Weights of a small mixture-of-experts language model, trained from scratch on English Wikipedia.
Size: 9 layers, width 192, vocabulary 4096, 23.6M parameters.
Below are experts of layer 6 (counted from 0) of a mixture-of-experts language model. Rows are named router (the router's row for the expert), gate (a neuron's input weights, with its number), up (a neuron's input weights, with its number) and show model dimensions 0-191. Each number is 500 + 25 x the weight over its row's rms, rounded and kept within 0 to 999. Numbers have three digits each.
After each expert's rows: a language model's description of what the expert responds to. This comes from a sample of Wikipedia text that the model never trained on.

# expert 8
router:498518476512494475465494463531477497487543490533502516487532546523513500484519521542485486507513474530533506550540513507462498503478488492490513509518471527457507525497473518524471509552453486517517510494517491556481482539495506508471504511520530447494484485520516477508468480516528505500485525519523495488455530574512483518548522548480523490484521495530521483485512505463508501528477547496501475542510494467490477547508535497532491485518468516520491479513533491504503535516523528505500461456521502486499478441490505450474545450511499524520520542522520490477465500486512478454
gate0:501484427513501513527499507507468489520490479516510485570471507456503497500500501559506491539479458513488510493535479514556508502503516518508517502523535524524477482534496539570444480510567470536505494524547491498536525536467473510461500501486524521509487524491497508514557518512520531487505488472538522487503465504478509485458487486542499531489457516479536532519487490515491506465512496515507499483503496500477478504530478492475508545473470480498523525469512494487455512492521530515490472558518513465470551512511521474506507501499466511549471494497506479500523495459474483497
up0:502482437532488484474493475472506486471526490501505477485488435472509500488497503484514464506514496540482504510467520472531478503504490429550496493491510526513521516558445516492514497512507525461469494495539527534489500510487479519524494501512494493497506449527508511459489521478494505512515484472519550526461494490521506516457463499506488527462448527497521532488507507523480452521501546487532483512556480470426491508487548487491491494479498492503449521553493482484492483514493498465534503516547500500475522487495472512539533512480524518508531539507495436486495512514480495506
gate1:487496518535489533531449520501477509505505484502500455467481513493464496474484463491445500473522540524524458563550479526559555523504515535497503489511486506517487520511472459509518482466550510511506504498467507495520507474479477521472505565535514511509497487531537507534507461507496493538525488491474529433490497530509466504512538522482512516480470495535520518558475531506504521529516476466496516472469517529488511516482517503517510480475502498495497501505505471500486533514478506493474467470481453495477502471547491461506512483518517464500527512483518469522499453441510502480
up1:519508555513535491491486487517482517497474539523514501512477525501447543553493510460531490509515527485526487497527535482467484515511509476461472524483487522519510508535451491472530465515485468516517529490516503522504461522531546492459538501463470496531492491518458514503503457486458512479494494454475524517495514509473512502485482462484459526495498493490507498514474520496506487537530496491558509519499479542509495515534520500503473497480466499483522474479517472482515536495468479484465505539471491529510562516511499497489564448521489496495471556478513453548489517473482495457
What it handles: Clause-subject pronouns. Subject pronouns and relative words opening a clause, before verbs like was or had, such as he, She, It, who.

# expert 40
router:540499481468482517500489525541494479515441491488484491441512526447493545506492500494470501470476533485493488462472461468448458526455468499526516459488496512467479466515489510477494501484533492501506466505533519502524505542540511467513504476459522515514508474516528475503509472526495458489529482537478531496504452536490501483454440494515494508490527489493498480465508472499565543496517471472469500474485508495525549508516530516486470495503464496507493518494484485516512493466500475467508521534513485549502463494465513486510513525500512488509476476521518513481477472540463561515
gate0:504508495523522539511486494483519504484519491562464506504514494521416497451490510510514480504516486501489511506540480507549482505505471527513469474512493497534509515466513507504510488502538467501470528517476480511502527533439512474487443470526535540531461475473468560513511536492515517510493462482489482562478509506525472505532477475506504476459454434506509494499491508487499507525511536518468463512432500494482497501489452513528499483525522453480515483475473491491479457490508520533504516526507495518522507492524534493535460490486507503528495491525468477508515489446487507498
up0:495519511507513509491451491484486462509471502498513502479517482475477538474530465511496498492560574498472472438486483501507514513547494456541505455533485497531481511471489520509486502466493472504509529505528494480513516523520487486511512527496479529503487469471519497481508524522503455508483571469497505464528525459511542504498470500508448527503521485476489496506494490508529524508531496482489503486487489509441486499542484502493505485495538475557520530472492500464462497467511515502529559515481498496468494513499534480485474463478467471446490505514499440495515537493495507436
gate1:553456489511507448457466517513462513495518516495512509475512521500476474478487528489485460509489438497495511529483543542480481476471519473478526493476491486508480508516473511465501488499548514533463523447479505504525482461502506487543511511505488504521489506435498490499509523544522477516499464484512527489486562490478552531524498501518496500520499524500533484471508482514495482483502507464504471524495493489488459519492511486529493484516499457492549502490499473485515484557501506464547517519536514480542477507501506516484456502516525518477494494458468561546451498453454512482
up1:525504532507518540486492498499518513512512542532483560492489506493511517528508486496493527438505438468519472527476510485505462486469543478499493508509561505500481467531523542561493551503522489529524515498512445462514545495481498523518525496508491498478490482491513483500490465479521567512478477504518531529529544465493478467543496544502528484490522490489485480449457489497498501458467516529551492480520482528477512521481483508466482471534491498506482494478496473496518500538565471489503530485493534523510491465483492489530475531525522506529522491481534506500476525506525499517
What it handles: Acronym and call-sign letters. Capital letters and pieces inside acronyms, call signs and organization names, such as KGB-X, WPI-X, LGBT-Q, W-TA, Records.

# expert 36
router:504526522502471477495523464479471528542512534449525490540475489498524541479456482465495507467483502484517558470503559531493457528492501504523488534528471511479480499463490456485497515503515528486514509519544526479493523506511476479495459527450497489561503470459487461500464497524502538539509521489529501510510506488514495465496495493471464475511511513505530441488488520536524523534478514544516451460497452517491507501485500464493511487456483458499506506519480498514518543489500509523528498538482488491474503534519481527495496505519501511502479485501460476537506515430478495537
gate0:497504459530499474463484503470482455496491583535526474476516540558532549484494497495469504506503478496514458490464515490503541525507515524531493525529553519475519485528479478440475486501479499503478466475487458479488502554503470474526508504513524498548517483516505486532515515529531487478506508471483488491514457541516500497482550550498521475512514475464481474520506514429522489489498525496500511503486476551495526502501517505518539506503503484484503523578502503492513501508534489443522503558529484496467527522511490499498510493545517499479487483505499477481489510502517497498
up0:495482496500494524547485471462455559494537487453509516514452491503487539521475488466496556505493490492523495504484537479544438490532501449468472495492487453480477519535499532553445517509492521516495485520492514524475519502493544520488542500529484517522486442510489525485482512505496509488535519518460495486517488493527530474461531528540558492543499497478471538514486513516482492520495508506519502509491503514478477578469504522547475480545490524519479459504491470496499524506461482505476495508502452463516486528507510490510522511479488491508486504496494526509475485520487494540
gate1:507534516477524454467529521489492481499542482503494545493525516480487482473476458499509518525469483417489484558477537549486488488507529477502476523505552503466475512465471531492526510473481506500495484488524462472491527502511470483505454471507499499526511511501525523496529521494536482488503472469548499559499524505549530435512484518495512566520492528514468473475534500536487515489511514532491493483518510460525529526524508499507493502516478500533488519495511466487489487505498530526524431534536491499496514520502528518517510467476527521485503485491501515555486473474522519530
up1:499530497508526495529519464537516481518469509510511519539485476485477519506498476511507490518479489495458475494503508458490509483487520503529516460494475491513492524471467549495474492501458467480502457496520505515543456534499493495510490505469476536510500478524485515486545511493507476495520484497535512483479552465481511463561522522512504508482474485520526503547464516541508480478518487498519495524489473495496545522487513513482512432568488537488524542496476535557488475504521471511513449523493484507482504512547431502495472560536489531459459500483507531481532502499528513496
What it handles: Adjective suffixes, ordinals. Suffix pieces ic, ical, est, ant, ary completing words (Inf-ant-ry, for-est, molec-ular), and ordinal words like first, second, third.

# expert 39
router:495449481481484468501525483470447525545470501446507499490461503501474530451514488474511480500488500469449475497472472497506490478492490502496508453514524523483480541532513494473517513500544500550520518525474489464476462547524493486507476506476519533536470477457490500497486453522507536468522517529500486491506498530529528478491495500517481478495511503491557493474476517477558528502509491500464522526509468503477488478432530558476530528533490485497518490497507513477491448533542483465490452515520537520507502521482469479518466486497514493490481511481468506485483536503485462515
gate0:528466486445505502465516503473467496493481540508455469498498513476472512473490517501506499500486531444486507492500487485525482523502541479450494475499471475533510548491482542531492494521540507496494527480489520518523474535522495474534484462493484479519468510463505540475494510479572520487524489544516500539524483505498556471494516492513518459476499479452520484536504512480541477490496526476509498483487526483501471505464551516481522496494515498518491539455495484515505534481453500485504561477513495490480516512491469442481434453440485513494481522516481500500490505491515482521
up0:503533501473488542528506509538452484475532493482492504537478508523512487499488428520478536512473514498474479502489475558478516500475478498501480510520489448489529498525460497535449485479548548467520523464470513503539490482480529522500496490500469487496511469489457508514470498544459515501527493469506495481475510490461503488509510515498478465498508524504530489499488498483487487481480457497513525502497518473475512521480505467489489486423511529500490463462477456525474498470525482551519503564469486487511522493546483463524528464431472499480519474486481514494474518472493500506
gate1:509487500523515503523496482500468448490497493481552477496503498497468501541516492521505487505514490551507508457447566514507509462499565468511519476535477501515442541481493498524464536514490500503543533476520471505463494535476489534473490517479486473564470548460506523514475479506537491481489531502513526473536499502506485520480479498503441525503554475471515502500490484475505478497523455500493481518479504528513491496514496436499508514502544522521466499527451509479475511526504516449532455522541519486475494489516519496464504503503497488519505498535464534514524474517500506523
up1:509503539475444491449447494484461524479516439498499515478501506486462497523475475485492510513511493479515482507516491513527512516521488441471512503475483558494463485458539540491518483501482509512499526513521524486484536465518514493530506534525540525497569470458465501516506470483522477506514516488467469550535518467472515465469502489469515482517509547509514480495479507465481490458543520518491488499460519486522500535484479515471465518481493474535486534515522508508505488500482521501509507506525490520465555551500459502508515501483505490514503521515511569495513525494497440487
What it handles: Adjectives and word endings. Common adjectives such as small, high, new, and suffix pieces completing words, such as lov|ely, bet|ter, honour|able.

# expert 47
router:512442480493471543478479464508488472511526504507512498522518501504514511500517521514520519520498511437495488472454506463487519473447480528461494520519466493548483510492477491516512529471522507529494473531485476500472485549488512494484480478481477491468540494541496478498481516487515515473540484508459558480499494543544533470509503512527512475498521519511530552534463488529490474524509493472526486506461466519474486502449514490569533530510451458525479492504497502526491511494484493509527482464497487512503499530472535543516505459508531471498511473469509465474490458524530534517
gate0:536478477509487527497499483505539495523521478520485515481473497530470455519475513485469526504501522518539511495534545504545539497495519536513473482472525483502569479486509563499529474503524489479549489508530464459524529522513480506473497500534501525496515479490536507504503484463446501511519507506512468533492486530520546491497458480512472478489507530472467501573502516461464493510526532522523450544477514508500523557468509500509493476479462495489491473561496529490533489491520510471512505451494485516503521522482467497459491489507544508531504494455479515505488533490505483518
up0:464507553519501506508465530504486509491514490514508546474504503454543541514489535529526495496518486464484478468559505517474418514495509546517532484504502464483518508541508476492537488491509531485486501502482508485500501490553506509505509474459525457501503472489526526492494507501502499496504492567527511485517520524471522463476491445500466530528539477502474440477496504468486518554446539465499519517521500522497485491474488498503536478475505493517517452507498501486508478504541527473519475514507508489518494501445499489533473436556506501472499501510495516517508500470491537527
gate1:449475503510524528533505473497463510492505500474485513497507555473452481505518547509460488491511464478499515491477515523463478475529521517462508507524460491551571538493489452518537522505480491481475506495490493519515495543499483509497509496494463462486491522592467519487556456536457515500483499486510454531529507496500480484492457478482494495501480509491486504441538458479472555496469489490506516506522505499523486499488484505522490503506493481497501510506559471528502483497500564521502473487503511508482520496505446478503543518481467521484489536489500495511491509489465539504
up1:511483503523510465508520518517479526505484479545493552511492502541514463501483524509525448513499527481481544527481460484459527496468499524475464480521520475480514470507475565438495475534482480462518492501505506470523486532464518522510507481503483464466541492487505523523501507530496530488494497478524513504520549496515457489510466534494525492498495472510471480511522519528542484453520479460479515502544455497499454527523502480536550517485468535504493452505516482488496514455493490459473505472508515499510494527522443495535486509484481486463522520458466459513507490537519509510
What it handles: Digits in data. Single digits and digit chunks inside longer numbers, coordinates, area codes and table statistics, often after a pipe, semicolon or decimal point.

# expert 50
router:460481512483547476528500511512473485501422497445501481510497478539496449532465484497541447537527475516464510490470543483509519534477511466511523477488491519517510500490543503545480500517516504524491495540454473529530522486518526474507499486553496496528523507546523512511531507506489522496458490521529469516480509532493521524484507496488500535505440508519520535502472526523482520511493500497465556472502536521519472533491533505509538458477514520489507463488473540458497503508514498494500474488512498476506506474544536496516492497481456539520496478457464507473497546518491492519
gate1:489522518484530504472469540487512490502528511484481516442495490507493533497498482503517462556492476488467495483509515449523494469513534495474481543526477428494477517501525540483523483512494469510496503492479516520504485446497523491538518493474463493517478484466457522546508544486456492486486455489479480491513427523505481505483469468514476486494509537530517487454485484463468514525464509510497514510520518497502452484488469465492509522518535501495527525492433487472488507495487489475490476509522524489490490457498530516583523517482501514505510502503503473545542501549509500496
up1:505490439474518506498469513471463480488492489528519495478485471488521470488483526524512498515464522509532477485479510524500475515503515504462518481504515474468507536449457491528511494481501534486480504462524495549508493497494502469490479443519525490515501470476489491514531525501499479520528516487519519509510516485485527488458490504529450508506488519534527442487474536498484475491473490540514541502526490469527518466496469523512500489521503524543524525471457472523493443585485475506529492505541550458518472562470478504500526490504493469510485506470534487534516527476510491443
gate2:524470521512502510479505458534514459484510482471500483478481513512473468490551524497473490464477492533531472513461474511481503471476500513505464484499473488477485481476529470511492510513490529514478521492486505489522508522477506462505459486508439474485506479505490510502470519527493482488517471511469501544459503492472466467500504501494496504491437479529529492525481454525526521522532483521461492533530502491506452539464492553537494475499533544537518546511527473483444466550465506507471525467451470506450480503516509530511500519448536471526474506528507499469518485521489498510
up2:482503505465464528469473500469502489527516506506485489505507499535498508464462459490535500518480490540559496522475523479496465464507540515472552506439528476544508493525492503481536523488507518522513527527557534517520532461483471499502532491550475489491493537531490453501486522528533549503492533487477502502527498502485478481498508539561510513501465505498475482541482539504500463499530491526460546542472534495507525493506507484502546496543511501483555529507488509459517532515484459502499504475502511495490506513482482519513477484464499516484555521513507506491493443502528495518
What it handles: Table cell separators. Pipe separators between numeric cells in wiki tables, plus list dashes and coordinate separators, such as | 23 and °N.

# expert 6
router:461487517466511486506487461523510488463508485522520531475495468504457474499491508501482516470529466472504499471526540508517465518519499471469539523501511491520481481510497507489543476465474519455521515503474511545502525484490513500496464531497514557498517474515499501547539495499505511481509502434503482480519513518497473499539528502499514518536522470525495447466487422470517500503474521450500506512524498524468487500529454532521502508547510525528479521495478519455485543504488508513521507531487438489502539485485502489473492453510488524546487475484551509477495469541547481524
gate0:535442438499509547469485517502467498437534510473464480517522531511532511464469472506536515510520504504497526518431530482493503488499457447519495529510451471475479510508481470513510546500494512493481506494511461491492474507526514465495481502511511515483456497505535476477498506514457495493519525508521514491555509485451521466514501490507487485478488485511480553499505538492474494563525544499507523475524512463470487509497506523526501512477494521490538536522505492476486471490544466506492506477542535519469468488501505494485501496463455535490450478505515513502512517449510469487
up0:463465542465498507489470493477481501468506522505527503461499504495494563516487505487515488493454476485476465503517451530476470460505526509482513523498443522493472515488512510542495490461508532487477525504469526479436493541465504470565459473487516548526524507485437505520488487475500480530516511507506455544518489518540523523506495511494514485536452484501509524482529493523474524485537479531530488501470483513518516492464468490534487504514538475519509521508518468494443500484538519492485506533533535511564518510539500511501516523497465520523514496515484509503509541484489499516
gate1:491511513506489486524491488556522474538489502514508447516474544503490479516488495497480451521490455479513501533525506490496503487519501502482516481549484493469450435501521474468477493496468580504512498500501483494526456501458522449468549460524479458498501503481497529529534466479494496506497495528556493455519537478503474530486526509466524515487458518531538505475509504456503495467499488492510506452503497520474508498515469486466509525507505452497496501497510490502543472532481500517422502477485498511508500524537488521521483491509471494481444481449500480496497504504526505468
up1:496453463471491496456464486466489484506510526524483515495511515514497493468480514494534492488522496472482457541537477509491494532541521510527494532488483488519530460483481528455573513532507508498499478527459482477455545504528483461528550486486474499512513516507527505514494504452457458520505480488482493516497518499505529517516476490517500515512538537466467473450525477529514477538472542501519483478500492496524483484515525534486539535515469545473517515514538476512534494491503535510549507475534500559505487499502514485536542496496488495521475515504535472459492503504496458543
What it handles: Name-initial capitals. Capital first letters of non-English personal names and places starting a list item or table cell, especially Indian cast lists: B(ose), J(ose), T(aiyaba).

# expert 48
router:524496495553454499488471488487493514569519553484488470490536496533518492542487518510523505490473518489498478545487476476531510459513521532515476457480508515496475497491496542507494526482515520520487532498443484517479493421516477520522516486511460510489516493488503526485524460501528547513513494500499547513483453514478528545514514484510508481474517482534483480505491515533492504489467468486499501482490482523514504530479467518468511448491505509545529479504506552480484499522516505471507489519559504482516476508540526551487456506536477478456485525512514524532509546455475482504
gate0:483492484527511534506522546465527463515499505439537492504496532537494485505530497495495530517503497492537495559495523518477492493508467465503504522490475512463528512542519489520536518505539510506484482500499492483537466457513509511506509499460506541502506538551493544528494534510518494466505508481515490487488503480496504490527491502481455491445500485536462485538528462523522462507494477485513482458508492509486514481531471499550506543488480503502500535524516507519481503504479457541477538514510525502458551504470508497467466509507523479483532484496539465459536575491486508563
up0:470501476471464521502470483490528486514472520482487487551477535502502465471540520491492529521510495492509511440501500529515453503468509485483494522515494519481496547587463517487557457487523496459522482486494527550505482454491511521452494495457577494497492516475536449538490516518487519494478519472489492482486492493499485507487493486480517482469493488490520478507501513518511499469519497523529491504517530482483491502475498528490507515479461494522463482548526488487554482473523500500516478470477461488518494503488480499490531480491485496565513555537507482486442524516540500485
gate1:499508512476506486537499453492473478447463535518496484523548546520510486503498512471491526451486529538496501500521480488475449509483541497478482485516458506535470485503442484469538545509465518492473513483507532527514500494511471445531530497449485469518494512468511517508487501494537494443494465542514491529517469529523501559518487525463495527477484509445498518477505479487460513508497485479509501528514505507545506504490488505490548507561511468515541485488516508527484499489523449492494494499512475512480501508484497524474469428541509504502508504519547520501515507476501493529
up1:533497531485467537508494480511468482476477459483499512493496456483496516509490554478548488516481517531498508465515480510455502499525494509481461480519519484521484492470561451484540537473490540497497502479532446502512507479483485495508494513465491485502460493531490513508522475540485489454514508530492489564490462462504552501531456507528519523467500476532517565506512500497508496555502510525467529517515522535494494468501486499455502484551469514502520450519475487519480486478471512515518515510445446491500515512541480495477499490535478484500478467471485486486505470516526481516
What it handles: Syllable pieces in names. Middle or end pieces such as er, ill, ick, ost in names and words, especially runn-er-up in tennis results, also Mill, Bill, Turn.

# expert 60
router:504518485468497464518489469521516487476513506519520537472488505471490533528493476488492481498462529482488488460555485534524466459523505520475508522478518523531462493468478526498523506486491512466516467447466497504521494507470525498488471519497469483493484484529533450541497493529493462529527484450453510477502509508488495498492491511476519555518507489512481469473491504470463486507504500492482504526480517486515520456518497487525470506495487453495517516457463485485507510540500520438463483505561518478461503481454515475479528472508524513529508507471526460524479501556579483523
gate0:510492509507486498503546510457471473510529529495486505479493480529531475466478508494493516474509507505480441494514491479504521496491520479468509443483533502515482474517506517498491533501503512521510514537550556481517494503489514516505525508480530477528472480513462524546461476518525481489477509494515521491517497500492490556484522536481519443490513502438494469477498500521476503507500465498541512534531483493467541519475497522535551478504496499512513547444466504506471517461506517421546461514484491481466522499498498497498526491492550534517486494449514556477478480510535478535
up0:566464502498508536485474516549515559537492459485513483489467531553488487487496514499501529477523443543514469533535483493484510522503488485502489487542532471512484490473509490484503517513510517491501477526489543544537464508498495463500504523508476528473466530507489509531499512513497461512504536471473512470565512526480512509479472493473483464482531454459521505493481551488521544512515515440455502456499510483504494465473498504469511475492533475475500490453532517515520494471476523523505520499498492478526486526484506511502524515487536522478530465464515507519504550482539514507
gate1:521519464517508542508526550560532499513537465504543539519518520481459481468514504485483508499481534468498471472466457458463492489513472483474476519520462485472546478500490510541466478459474494495497495510481444497528446475494504493478542540514522493489527524492482538512517491507545487490493537520489538495541485481536504490502541518466521502538534450503501505467533495507492490532515455488449489519521503495482529521510507497481454534455488506507516481505515499534508517500511491514490469495545503502529517479522479504520467493472463487530509503515522499457480479475457468517
up1:528483517493455505468452494449537491543484525530500494498500501539499522566524471492474518483503503507507540491521455544524503525549478491496507502497515473550503517522530483484499487465500514514530488563495517472495502497499570476476504538535470509490458546481495500487469494517518482515511475492510501515514499518498526493471497487539489526503461503489482504505507578485469474494531507539483504500495496499525525498519443548513496496526504503502560474490471535495521506522471468511459447487524502485481510527508479529528496502491468482517463486537482471459455516489525478492
What it handles: Diacritic and foreign letters. Letters and byte pieces in romanized or accented foreign text: Pinyin, Thai, Old Norse, Arabic names, Japanese script: fù, Óðinn, Abī.

# expert 13
router:539487480513574514481476462477480532439516481475473523504496495517490478529489517502523494522488499505503512466489463490518477507526489537501486461498502507522515456504543558531505512487522468471498495502491482504504500527461452524466532500527534482497487476508490488507504522474467503566483495523535443491487539455471501510497528483458460519443495504504532501512516518515477498533474493518514483529457527448467474495518465464555489490523546476478527517502513491490498530499531477509497543510475488519485449536473513460481495503508504476487489470497484534489518494520492466528
gate0:526514527506531510476535562524503505529517485492493532495477525539477538466480529523507522522534515485496423480508508488526506528523520463480514519528495473484502498506493561526526512515472491519485509555516480490489510478485480506529537486523525466477524483526497499515530462502487428526492474528503473544521500526535460515522492499494484511471535551465506483525528479493490468475550456478496487465524474471495503482510522553502529537532450493502513471480495503489490514497508471522530553542515485501539491492504550513480504508524513462520510471470485492535503511513509500487
up0:496563522522540506502543506493517473512516507502490487542447492481479452499482502529473466526526481466467501482442497521518465487548485507481540482542502438527493451466506501494533481456496523487549521525513499482515503505432473534489517519499517523518499539493509483526508508444509466491483487526492461520459517506464499521510525532469485533488543526488531467566515500496493502522504494488507504485473486513508482518462529518479506507523500488511524485509520545471479552488496501516465485498497503504476518565496492476511516522478505487528467497492471523496481464536500520506
gate1:494473481482467508495538537496529528488538499490474465524477492524512483479482501497437518497439501490488469514461488507492476504475483471507516482503502498505476519524465514477468500469524542539512485458513503501547548515560499491547526515516502471499513491508478518539536487546480509468517507445486469517525508535498496536488508493516477490514501490506502507475520490520482521530481532527509479522482476545469519530485507554547527483534446536548497461488481475466519491492478522527512506430483492522478480518483507506490466554493477493487496516530485500537504518471456513483
up1:463478462451465518441488509544465494546483512531497473525501476518509531488445550479507444478510493483495525536504475496525483525514511513499475423487509464514474506476475511490452451493508530539503518527506511526524520487522505469472481496466509534537546481540503523510534497498486527490475525469497491498514482524505528517477469522493509494518477497499485501502518521483471517479449473488522537460471517525468524519503491549505515519465446532510482538506490529473476493451465523510517498515538488483494501478516511525507528497493519487502524555474485518531510484508530508504
What it handles: Census statistics text. Words and table cells in demographic census prose and statistics tables, such as households, children under 18, population, percentage cells with pipes.

# expert 27
router:489506504502510503514493451516442500482531486519500518495510467502472454491510519476509471509537424508505494483528491485529511472514504475475477553478508487496532551514471498496483517476499515460510549462515494473489479526502511512523517449509509483484459449465486492508461489535542498483500524492504558489511505536499447526489513525460492529527507518487493500491512482498488486514520526510546490523537515457535485552494450503496536534535481539506467490504474507490476468483497493517544471484504497464446480523499502512515507461448473511510534507443500496527492506464523479510
gate1:539459519579576513508527445530490505450477466483516502479501498484496490491463500516505499485468512455528511523520446490524510496497499542539520504500478488514495504519478519463471505506548491545465495491526471514492492500508489480537480497537524534473515528479517497496469486512528514520497482488490502465498512509494551474521543522506486493482508504485510507525489484520494535492505498464554479486514479492495454540569478489500463509536525490481476519524468492463468483503498490567468526494504469490507501514485505516462488474512525507555479448533489507500533516515528496493
up1:517480537459486480491471485498546470512484518509561508535501513496522500497492518519510522498465491495488470499514477496526518508504516554485490492504474554516448502513467496502515476519496471522505508503502455471539507482478512498521526493509530512540534531488520488479457461496492505473502484530536496479546496491499491541498502560521519529443542511499518460510490480537537521489489461500459487487515488496487454502459465482505477491461494463496516505468521512492492512525513510568477439568459502507513485517501546517491499473507519528496475473534532480520461489534463478509
gate2:503519531469536481525500505518490416555541520499516509508501562497540484507519455483507510511504475539531526505486496491537480546492514490518474503512491515472450521505492464528505478461536558443515513476456476529503487478490477510529514488445456474501501470483465496466524505529524516495502497520493534560542466505505543494515493478526534506517492522481547524496516524451456530500511490507519504479483535512481484487508487506542527498521474515528509484524519520515524474526484501491506499499497499491444489517488513525504519483481498516520483456476482435494489514483502495496
up2:488477487531507484513504495486509527504513485470483505490471497466509519507513551470477482476489495503539518502522493482534499497502516515518456476468489488496480487484546454518510515486509472480548478512475492486500510500508473493502468478486511495539500469501496477475509465520515526501478527506502516554489514538585517534466546481463440450475490558525530479497460534489493504498507505505481498518500491495417501485502476483539490471546483498537513503484497520443456479493517490511500536473442527472522542500499501507488558513488496491516503544508509500503448483536528521515
What it handles: Lowercase word-start fragments. First piece of a lowercase word split into fragments, often after was, to or the, such as f|avoured, t|ouched, ex|ist, separ|ated.

# expert 28
router:467482487559522468500497470516517486506532512515495525452456512487499511523522506477483466465508499524499489470499461503501488445535522508460456537519501499531531495466455496544534514497481538481469548502457476540478469468503539496501471495532477497523556538542510530479495476549523494522499514443481498522489541486479477545506482511514520512478473528496450502494549478505504470517505532525525527530563509510509469467505489502550524503486512498489492512494521492509497505538475510542513476510500502493506452488540541504506513499496501528505490493508500520519488512506551489539
gate0:478507486501503528525497483512484517508484507462460499534565527477454502476497502503481466493484499485556477519531467531507510488515512501525557520546537496493500532513487514516493525488499498532517493518507491508502472461478486478489496489549498498469509524507515549500491483502532501500533492482522518460486528464505514484509473502518488560524483512489533534455492511511539481510513483467476499440457479472534548533515461476445475550504516489464511511490504489504531482512516461484466470458506471550463516511524516484487527517553506474459509518492486480470562485510511509471
up0:464488492522495509564464471495521485448479507477505475458469491467499493482481525505471491488459460500533475511420493487493511477540523460508516510493492486479522500468490536516491533502500489489468484516524533489510501489479501478500498503466463485506534523538488549480503521430501502517524480476500517496504480503505521512503530485512454546488511499529490472432500454481491525482478499502452532503481521508495500507522497495481516476514484474517489504523526486503476549479493502530481518543525518543475519485490533516523491544499577513513436537487521542515535484492498527506
gate1:491499508535526488490509501498491491503467499530535496512484502497524495506547511466508479520517503510536515482461532470476486520503469567530495508494503549473506554527524483504506471501503486496509493522510537508518506498516476490530519542496483548481526520486546498519502462502459523463513483497500467468485451514551482439529498514480501515521498518476496495417502493540491485474499528517493511459550462533512521497514495511498503545514473512559501468504503536451522534489487504529517516483501468464460494531495536468467507499508566490505505504520505481464504459508513448501
up1:511502513461522510436506500523532485516485497467484494494510509546475518488475541533488503486539470474418469511468477528502499495494471488508470483525495536533527485476499478529489473470503474538481494452461505488525526492466500493526497493477476513455509498496541546502498508530504481503492438504514529532458514539487502475521483491515501488512537461483547463528503494524562501500470504482502491536513484513534476510505526508475481515522504497451513463518507492510467523498483452527542484493495544511508522509476529482528498542494517543508547480549523546479517494496500500527
What it handles: Proper-name openings. Capitalized first pieces of personal and place names, often in tables and lists, such as El(inor), Alex(ander), Franc(isco), Mont(real).

# expert 19
router:517508505493451482490495509508527490514477497491491510469447508469501526489505487475530480508496537553514487485522478502498441463471513472495475480475525479480480504451465535563523511518510526482472507514478470488520514539495538473514502523519573508462521504501515485467488494506489536506488483533497479505484480502477496541520511510526497502462508469463506474450508512434483520490484513502492498552485503479499507463513504582547472493533491527505515526480529516467485523501477462530508504512490513484518493468521526499459524513512521491515464504502533485539485522505553567499
gate0:496477545472543523501523518520462517544475514539471515488499465531471457486450519472518455502533480504476521489548479488459488516472535483544521539533533506489493508517478438529504498520486479500487541483533491508469519506508465473487510479528508523513487511507482492514497507519524512526510529506475507480511522504497481526478474455517480492507477494476436492482507455501466492461485535490463523489481504481535476500494513488487506554532478553461539511490557510478496528524478525466488514494579544505522499457498499497499540524498503520529464514519517491480493504503510481490
up0:514448490512478498487519505488468518476488511518514534541526525507467510480484521541482527525504470467483481565491498496476498523526546502530540447496511524489536527509491479531472466513512458467450487504539494502473526495500486512475503464501487533458491507457529480507498497462512512468487515511517493500495512485525510482479494484534506512486498451498565512521544563537520541481513546482461528434508514536524472540511524463472513495489480507482515517499455531513512491463524518522469508477485548485482521507446518487518515506515499484514469522534497473481510510472491503485
gate1:547484481512522562514467519486497435500484461523472485485486503475513475520514467540544515535474482513505504480514523521467489522503474458495520499527496509461527522499520524487473499463497499544473520452494480514523499495489501497548462488488501540484505513525509502509522469477487475507507473527508514478486485482511479525528493538510482569480530473521516540514490475479492562526488499501536472494535497461498491440529522505505489437510512489541512537469544504485490477500460496473463499519507499478508473511485476450482497500521537478542496479476530498484458477489551481506
up1:515535514487490483489490511465516514518504520505490534508531459505521443481560461489497500489475502503531480514518510496502508485507461520493512503535544519497506497506466508503456544466523514507463501496529480519490520512497459503490464519532548494501484522539533518509469481481495476478480529509489506507534516543513481471547528548513476510501543473491453517543484521510495531493540471501462491500488512503508445476536510482533521521430470466544483482513495511517490508497474492517479483516489483514480478450501515477478526539491521475521432429517473463496527475485497477472
What it handles: Personal name parts. Given names, surnames and title words in names of people, songs and shows, such as Smith, Day, James, Love Is Blind.

# expert 33
router:482474568498494502505514475505527481475474478516479488470528482536460525510501514495485515465552482511456467507532502482499495502508516527446543523506486499493468502501519474472534565480511504454522486502534484550533515492525519489533491537501500517500549467491448524543520512473530535494489489463497503484517476503495478521520517496528517530506448522554533504480502452483496513506498538516493515531505529540530502531489479512489489478479458494497450542501539509476485532525470509496534521547495497497458518473519505487512506493471492517544505460451517493488487505490497537536
gate1:488484552470500522497461508519512518493501471479445530496508487543518493492515486483527522494476530495442511501499485488463496491521503456483509468521525480545533504503466528487485525504553499506515496488495489504516489496508450519485431535457508532482517517509529520503449526454498500514478479507464459488530469489490523511476498527481477519517480456514520554478488452495481472518508482536486469485530465508427512495506504522472506488517517483492510515529495481546500541549492475483507491529522465509506533521481503532507532500491505467498446457471480491511506528493445473469
up1:497479511527490456510505506479484485485467538492475470478542505491503448503516487539510509496450499526481528482485491507492544513511501505554512514492554509507506497522456486492462540500497525473493518481470517520525509509511545488518569483495493451514493525516503501522511518520534462491565503489497500546482510493453494452511467494542507480555494526483462509546511505492489516500515492515493522510453501479519533487483529489524489450493451482483478433466520534515538511478497499522471527486526468489471482487502471469495514525466500506523542506513517517541512528505503550462
gate2:529422492512521538501511461525487480495495496489496496483490502495478484533478498490520528519494521481481487501490481478501548501464509471473521467590530536502489497481472519484451484510493468474544511545502486497496509519523467475513467478525528486483497484462498506488500451502531541461539523527525489491497453471462531482557473506529509501510496530471541507511461472513506486501484495504490524478523489528545496532518472547497506529538502459526448517510513510491464492488438510512522481521545506479509528457517487473462486509484521478508487512467507510497466513511498520525
up2:475494516521436533477515530533474463462485480501530503484511533560532551496491513462550481467469489461498479487462502527492512469502498446541481529454481497518490498476481525500488486500500492472497462524515474489545510499452503486500464508519479506485482509508488478514499482521481475483556499514494486541514471491479489493529461536499498526495505502505529528504459481492478496505488492501490549476483458518506464470473492497482475515501475519508520504426478494496526459523477492494499448526513487483492506519497526483494555487466471438532485492472483465469492511510545485464
What it handles: Capital starts in tables. Capital letters starting words or codes at line starts or after table pipes and list dashes, such as | FRA, - FIFA, C|areer.